config.yaml
n_layer: 14
d_model: 384
n_experts: 24
experts_per_token: 1
d_expert: 128
d_shared_expert: 256
activation: "geglu"
moe_layers: [1, 2, 3, 4, 5, 6, 7, 8, 9, 10, 11, 12, 13]
router_score: "sigmoid"
normalize_top_k: false
routed_scale: 2.0
balance_loss: 0.00726
balance_bias: false
scale_expert_input: true
init_std_router: 0.0276
lr_router: 0.000395
vocab_size: 7661
norm: "rmsnorm"
norm_eps: 1e-05
tie_embeddings: true
optimizer: "soap_variant"
lr: 0.00245
beta1: 0.95
beta2: 0.99
grad_clip: 1.0
batch_tokens: 32768
seq_len: 512
train_tokens: 332700000
steps: 10154
dataset: "wikipedia_en"
Below are experts of layer 6 (counted from 0) of a mixture-of-experts language model. Rows are named router (the router's row for the expert), gate (a neuron's input weights, with its number), up (a neuron's input weights, with its number), down (a neuron's output weights, with its number) and show model dimensions 192-287. Each number is 200 + 30 x the weight over its row's rms, rounded and kept within 0 to 999.
After each expert's rows: a language model's description of what the expert responds to. This comes from a sample of Wikipedia text that the model never trained on.

# expert 8
router,182,215,197,240,192,225,199,152,183,168,220,217,227,223,123,183,213,247,175,130,168,159,268,188,143,154,208,166,204,252,114,182,201,150,245,178,180,159,199,209,220,179,239,230,188,241,120,195,206,165,143,168,228,176,223,178,171,236,239,165,164,156,143,168,181,237,216,200,242,197,248,208,199,206,253,193,166,163,159,219,167,195,235,216,219,200,232,174,202,134,200,193,224,191,182,150
gate0,203,193,175,270,232,217,244,226,205,196,173,203,190,210,161,197,144,179,263,250,203,249,228,153,203,220,190,234,176,231,146,197,191,163,210,245,219,184,136,137,200,227,177,227,179,192,181,184,210,219,135,163,156,189,249,177,176,168,200,238,181,181,216,197,141,197,244,272,245,148,210,199,184,210,192,170,205,208,175,221,150,184,153,203,204,181,155,223,246,144,209,160,142,209,208,231
up0,210,191,200,255,218,160,168,220,169,203,127,205,150,200,189,186,166,164,215,271,200,190,247,195,199,180,172,267,183,222,231,122,199,162,239,221,180,179,191,191,195,180,169,215,193,233,220,108,190,165,199,180,159,229,206,187,204,178,172,217,171,149,209,214,171,146,224,193,203,184,208,234,207,161,183,215,201,261,234,219,159,203,187,193,267,159,164,242,221,136,174,197,224,183,209,206
down0,166,174,175,166,240,195,200,235,200,195,186,183,184,230,160,227,210,169,209,193,192,187,178,248,151,199,211,200,199,209,222,199,202,213,174,220,191,187,204,243,265,179,121,151,210,271,208,148,152,233,189,246,214,210,158,208,248,200,179,245,207,214,187,220,224,185,174,265,216,221,179,215,142,207,235,210,182,169,218,167,206,195,198,154,186,233,196,178,186,216,209,237,179,228,247,178
Description: Accented name fragments

# expert 1
router,218,198,239,219,200,236,250,211,237,235,230,150,222,206,182,229,171,182,203,155,205,203,211,225,226,270,151,182,143,233,153,156,186,253,217,123,192,202,208,187,181,186,158,184,148,284,204,147,145,181,210,193,188,200,147,174,166,153,242,165,188,208,188,169,152,177,237,218,194,177,213,165,227,208,185,225,218,195,227,182,126,180,191,189,186,183,195,243,174,193,182,211,225,278,207,175
gate0,193,287,249,186,208,162,273,167,223,186,214,197,228,205,192,199,260,206,241,193,180,207,182,203,199,177,178,225,178,184,116,240,194,234,171,207,182,195,194,146,184,197,221,228,232,196,189,186,228,213,212,180,167,222,244,183,212,172,153,200,194,208,162,230,174,198,203,205,188,186,228,226,183,181,250,166,199,218,233,218,224,184,193,224,200,209,219,210,205,211,199,193,184,213,172,237
up0,185,239,160,206,159,154,180,183,242,194,180,207,201,191,147,214,148,198,193,143,228,225,218,201,176,196,149,212,148,262,254,196,200,201,186,245,173,220,258,220,194,230,172,175,213,210,214,205,208,209,236,210,218,173,222,291,185,233,146,217,219,181,152,230,219,180,201,185,174,204,167,206,179,220,207,266,175,196,167,131,145,197,184,206,225,214,168,186,209,223,157,199,230,191,167,199
down0,190,226,210,161,157,226,232,273,230,197,141,240,169,259,199,223,167,174,179,194,229,199,186,202,193,209,148,187,188,211,175,162,160,186,190,231,214,217,237,213,176,248,166,213,167,194,180,174,173,190,217,177,234,183,181,226,206,215,212,167,251,203,244,189,207,233,156,251,176,197,120,233,218,209,211,175,167,203,197,201,238,217,188,153,169,254,196,205,225,192,125,193,195,182,210,148
Description: Roman numerals and pronouns

# expert 23
router,219,242,132,200,191,221,199,196,202,166,207,202,239,191,167,219,187,188,208,177,190,207,150,227,208,213,221,243,145,184,240,174,236,239,233,218,191,205,184,195,173,174,170,233,153,195,214,138,212,212,158,161,187,209,205,143,193,205,190,142,189,253,152,240,262,190,203,204,204,150,206,239,270,216,159,237,218,128,132,194,178,173,183,230,276,186,176,212,224,211,198,178,144,190,233,213
gate0,202,248,149,199,188,215,194,210,212,147,217,217,204,166,203,205,236,192,204,220,217,214,156,178,194,190,275,165,225,214,185,203,253,205,180,201,200,170,158,191,210,177,235,199,203,106,165,208,245,170,185,176,232,199,169,220,199,216,198,159,175,241,189,212,209,180,168,227,220,180,169,196,228,121,194,193,146,257,190,161,195,182,158,177,189,181,196,188,221,193,179,217,221,193,188,253
up0,235,173,173,187,142,208,208,199,173,293,218,211,255,212,201,173,193,184,231,226,210,157,123,244,175,199,133,196,262,230,182,225,183,229,188,234,223,192,166,210,188,250,160,172,230,194,173,196,225,172,220,192,197,168,226,205,208,184,253,148,210,213,209,196,241,238,182,225,228,230,227,174,162,226,237,187,183,191,223,189,236,193,133,165,155,241,174,166,214,226,183,188,204,138,247,169
down0,176,241,155,162,156,172,193,157,130,204,221,255,248,216,192,130,204,260,220,208,191,220,177,159,216,151,159,216,156,183,208,237,230,229,208,223,157,230,195,174,146,228,194,138,219,197,199,215,191,204,191,206,194,199,204,200,235,214,202,195,172,215,192,188,216,201,219,182,227,206,229,191,208,239,125,177,215,258,217,179,199,184,217,192,189,162,213,200,166,201,164,225,197,194,218,164
Description: Months and units after numbers

# expert 18
router,214,250,235,158,207,191,251,159,201,177,249,217,219,220,225,167,178,257,206,202,197,188,159,224,245,199,176,154,239,221,186,216,217,186,190,206,164,224,236,199,173,260,200,155,176,199,159,159,173,186,200,232,232,206,185,221,199,231,177,203,178,193,240,185,184,191,202,204,258,196,225,200,137,180,220,204,170,216,235,212,158,173,214,238,250,191,225,219,187,223,206,124,181,194,225,230
gate0,206,179,232,219,204,209,125,235,226,197,200,218,220,198,237,180,260,213,237,168,191,102,203,228,214,217,166,171,212,185,187,261,190,223,201,199,174,195,183,173,162,199,217,221,177,262,196,224,148,232,160,226,213,201,214,197,197,210,178,151,148,233,193,227,221,232,182,224,243,109,166,209,184,207,246,222,218,212,174,246,188,166,221,177,256,214,156,214,166,197,169,190,220,255,220,264
up0,208,232,161,191,233,190,102,265,204,214,209,230,237,169,236,239,239,198,207,197,200,117,184,227,207,223,161,155,211,232,215,243,176,229,140,227,165,200,213,206,183,215,226,217,192,176,218,206,174,246,140,229,223,229,192,267,211,245,177,167,196,232,176,230,174,224,219,209,227,165,202,197,219,235,244,215,191,171,175,191,184,175,244,191,221,212,175,219,145,206,157,181,187,219,180,234
down0,226,196,142,178,263,212,189,215,185,192,187,202,185,204,256,217,250,154,195,163,231,166,203,191,205,207,186,170,179,221,164,206,196,226,235,182,176,219,208,169,154,224,227,202,209,164,191,274,204,191,211,212,137,208,246,128,235,160,187,201,170,213,180,161,182,192,186,233,225,109,218,223,172,273,265,207,186,215,213,237,208,156,189,154,217,199,194,200,175,140,195,267,185,205,188,181
Description: Hyphenated suffixes and numbers

# expert 15
router,217,238,186,227,203,156,218,199,177,197,189,164,209,187,196,185,179,275,233,136,194,192,249,198,202,203,213,260,164,213,210,206,252,207,217,171,147,150,191,207,184,205,180,224,135,210,200,218,154,181,204,238,203,234,199,210,205,235,267,189,127,226,182,201,204,228,197,221,167,224,144,173,201,141,220,190,201,214,154,192,222,166,185,176,186,176,211,225,183,187,179,181,269,235,184,219
gate0,186,194,244,148,207,180,160,204,172,224,190,225,262,182,183,202,176,180,183,190,223,172,208,207,196,205,214,202,205,160,244,180,180,161,197,241,206,195,191,246,218,280,250,199,225,156,187,192,227,233,201,240,195,174,201,186,183,170,200,176,224,159,194,172,208,233,193,218,189,176,237,206,202,164,195,207,223,208,214,278,187,146,152,160,232,273,209,161,178,219,183,242,188,206,199,205
up0,199,177,178,246,209,210,228,236,216,181,201,207,120,230,182,181,200,193,183,221,180,208,187,224,181,211,215,170,203,179,173,219,243,223,210,176,213,196,254,141,205,149,183,161,204,217,226,172,116,170,260,172,208,207,172,233,206,208,170,251,175,222,210,234,194,188,194,189,258,225,142,218,215,221,214,226,181,207,191,154,211,226,227,225,186,148,203,196,197,183,225,193,200,208,190,216
down0,136,172,196,227,161,194,199,224,184,225,171,215,175,210,202,230,242,207,178,211,232,197,162,208,133,193,220,208,156,220,203,222,212,181,202,192,180,206,221,195,196,173,195,219,164,211,200,190,162,156,245,206,202,220,208,223,152,220,225,224,231,138,307,190,194,187,203,219,227,171,215,194,231,194,276,225,247,224,164,158,228,236,162,185,151,148,240,177,182,231,185,225,164,219,191,196
Description: Years and line breaks

# expert 7
router,219,254,192,216,211,214,248,151,173,147,213,211,189,156,215,194,137,235,210,178,164,171,224,237,174,204,130,212,253,204,182,208,185,222,200,182,189,182,233,217,126,176,173,174,137,202,149,196,167,181,184,188,154,183,158,172,196,178,215,155,231,200,164,245,228,226,215,211,252,156,230,229,184,191,225,163,203,189,177,198,198,180,165,221,284,198,225,209,177,195,214,212,199,219,225,162
gate0,153,199,218,182,199,223,199,234,229,233,166,175,198,224,251,179,228,218,186,214,220,199,181,245,217,176,181,236,232,191,210,171,177,159,184,194,230,175,180,182,208,167,139,176,187,250,182,205,249,183,125,186,218,259,212,268,162,228,258,204,241,188,204,216,138,201,174,160,141,130,143,266,174,164,185,235,158,202,209,160,181,209,186,204,198,185,148,154,165,223,223,160,185,206,230,179
up0,202,195,180,152,222,222,211,153,206,154,218,175,212,212,193,232,183,208,232,180,202,201,241,191,163,258,196,193,195,188,203,210,185,198,193,184,175,210,211,156,172,168,247,214,208,227,191,198,144,265,232,247,204,150,170,175,266,226,136,224,170,217,193,200,231,213,248,202,216,298,197,189,124,284,155,189,176,234,209,195,234,197,239,236,172,234,189,183,231,200,238,183,218,138,207,242
down0,183,232,221,259,157,140,168,218,184,217,153,208,204,214,216,257,222,160,228,162,207,244,231,200,214,203,193,192,134,171,195,209,193,140,176,196,212,244,209,171,205,198,197,216,187,236,187,160,225,235,207,196,190,219,204,201,196,194,203,128,244,187,144,226,204,249,206,238,232,219,185,189,229,142,213,253,199,195,248,189,226,139,187,227,208,169,167,166,219,204,192,227,230,210,192,177
Description: Commas and conjunctions

# expert 12
router,207,243,182,211,171,171,136,196,190,177,228,184,233,218,202,256,144,283,228,232,168,197,158,221,191,211,194,192,178,217,189,174,167,195,251,220,238,153,207,242,228,201,237,222,235,160,205,150,182,214,187,213,219,191,143,150,215,218,204,220,176,178,181,239,183,228,163,214,173,211,178,194,176,224,224,211,207,171,240,161,250,159,182,174,225,156,187,197,191,235,229,199,177,202,181,203
gate0,191,178,242,195,253,233,193,210,221,241,221,147,174,224,211,231,195,194,198,207,159,186,216,201,176,227,207,204,175,189,242,197,160,178,196,157,189,152,248,250,237,194,157,199,206,189,197,169,216,244,208,211,151,227,201,235,176,208,173,171,161,170,160,236,209,192,188,214,235,162,191,211,184,217,199,205,184,225,188,262,193,168,163,155,208,167,246,165,225,210,204,236,222,187,191,212
up0,223,212,218,189,256,213,184,168,180,200,232,188,126,182,212,184,204,243,193,216,177,207,218,208,230,185,172,206,214,191,224,173,166,174,192,227,200,188,206,146,248,197,172,220,236,169,228,181,206,187,189,218,183,197,204,187,208,195,165,144,199,137,131,185,142,223,130,198,169,163,205,163,199,217,177,200,247,142,214,184,211,131,173,141,201,235,203,182,194,187,224,269,191,239,197,201
down0,130,180,184,219,202,198,180,187,180,167,217,235,198,225,169,172,168,180,227,187,216,176,227,172,263,222,153,207,203,150,192,139,227,218,166,186,161,218,179,206,195,223,107,213,160,135,130,164,223,170,235,200,211,235,227,201,290,231,206,178,218,215,216,186,153,171,242,247,200,229,184,162,212,219,205,203,205,182,193,230,173,217,200,170,215,225,205,226,198,217,212,192,244,172,180,193
Description: Mid-word fragments

# expert 21
router,217,232,190,194,184,221,219,246,190,119,212,189,189,174,154,222,186,193,194,220,158,208,190,214,166,230,218,260,207,214,229,193,241,254,167,173,243,189,219,190,239,172,192,146,203,188,189,195,182,167,133,212,170,146,141,199,221,152,214,212,234,237,154,277,132,171,176,227,275,153,231,234,149,217,150,216,197,195,219,213,250,139,154,238,215,230,143,188,186,146,185,175,197,178,204,181
gate0,242,216,222,157,179,250,182,244,227,187,210,207,132,222,181,203,207,189,176,232,197,203,148,153,181,215,228,196,170,205,187,143,231,164,185,213,183,202,240,182,246,168,182,234,171,194,177,231,222,181,215,227,154,195,184,181,172,179,231,212,198,175,221,170,228,196,214,147,223,170,210,215,173,247,201,195,224,174,199,195,178,144,193,197,227,241,188,222,158,250,182,219,169,220,247,237
up0,215,172,206,181,224,149,194,190,204,266,218,208,235,192,223,243,166,213,129,169,240,173,203,244,248,199,220,189,191,195,155,185,210,188,254,221,210,197,213,261,137,189,223,183,215,157,241,175,210,210,253,188,247,220,228,205,217,215,127,189,186,190,192,194,156,207,184,252,177,249,211,185,170,169,204,206,171,233,215,192,187,249,183,171,133,150,157,191,150,167,167,212,205,186,182,171
down0,168,241,170,174,187,229,199,186,234,194,196,253,189,193,180,210,151,254,197,188,237,180,172,208,208,214,240,183,160,227,269,230,185,239,163,205,230,257,199,158,205,185,221,205,161,193,186,163,218,157,224,192,207,223,209,200,188,200,150,207,213,217,250,192,246,137,188,194,201,184,199,218,172,163,210,187,188,198,262,220,185,173,216,209,241,145,182,185,231,208,218,237,196,197,194,172
Description: Word-ending pieces and million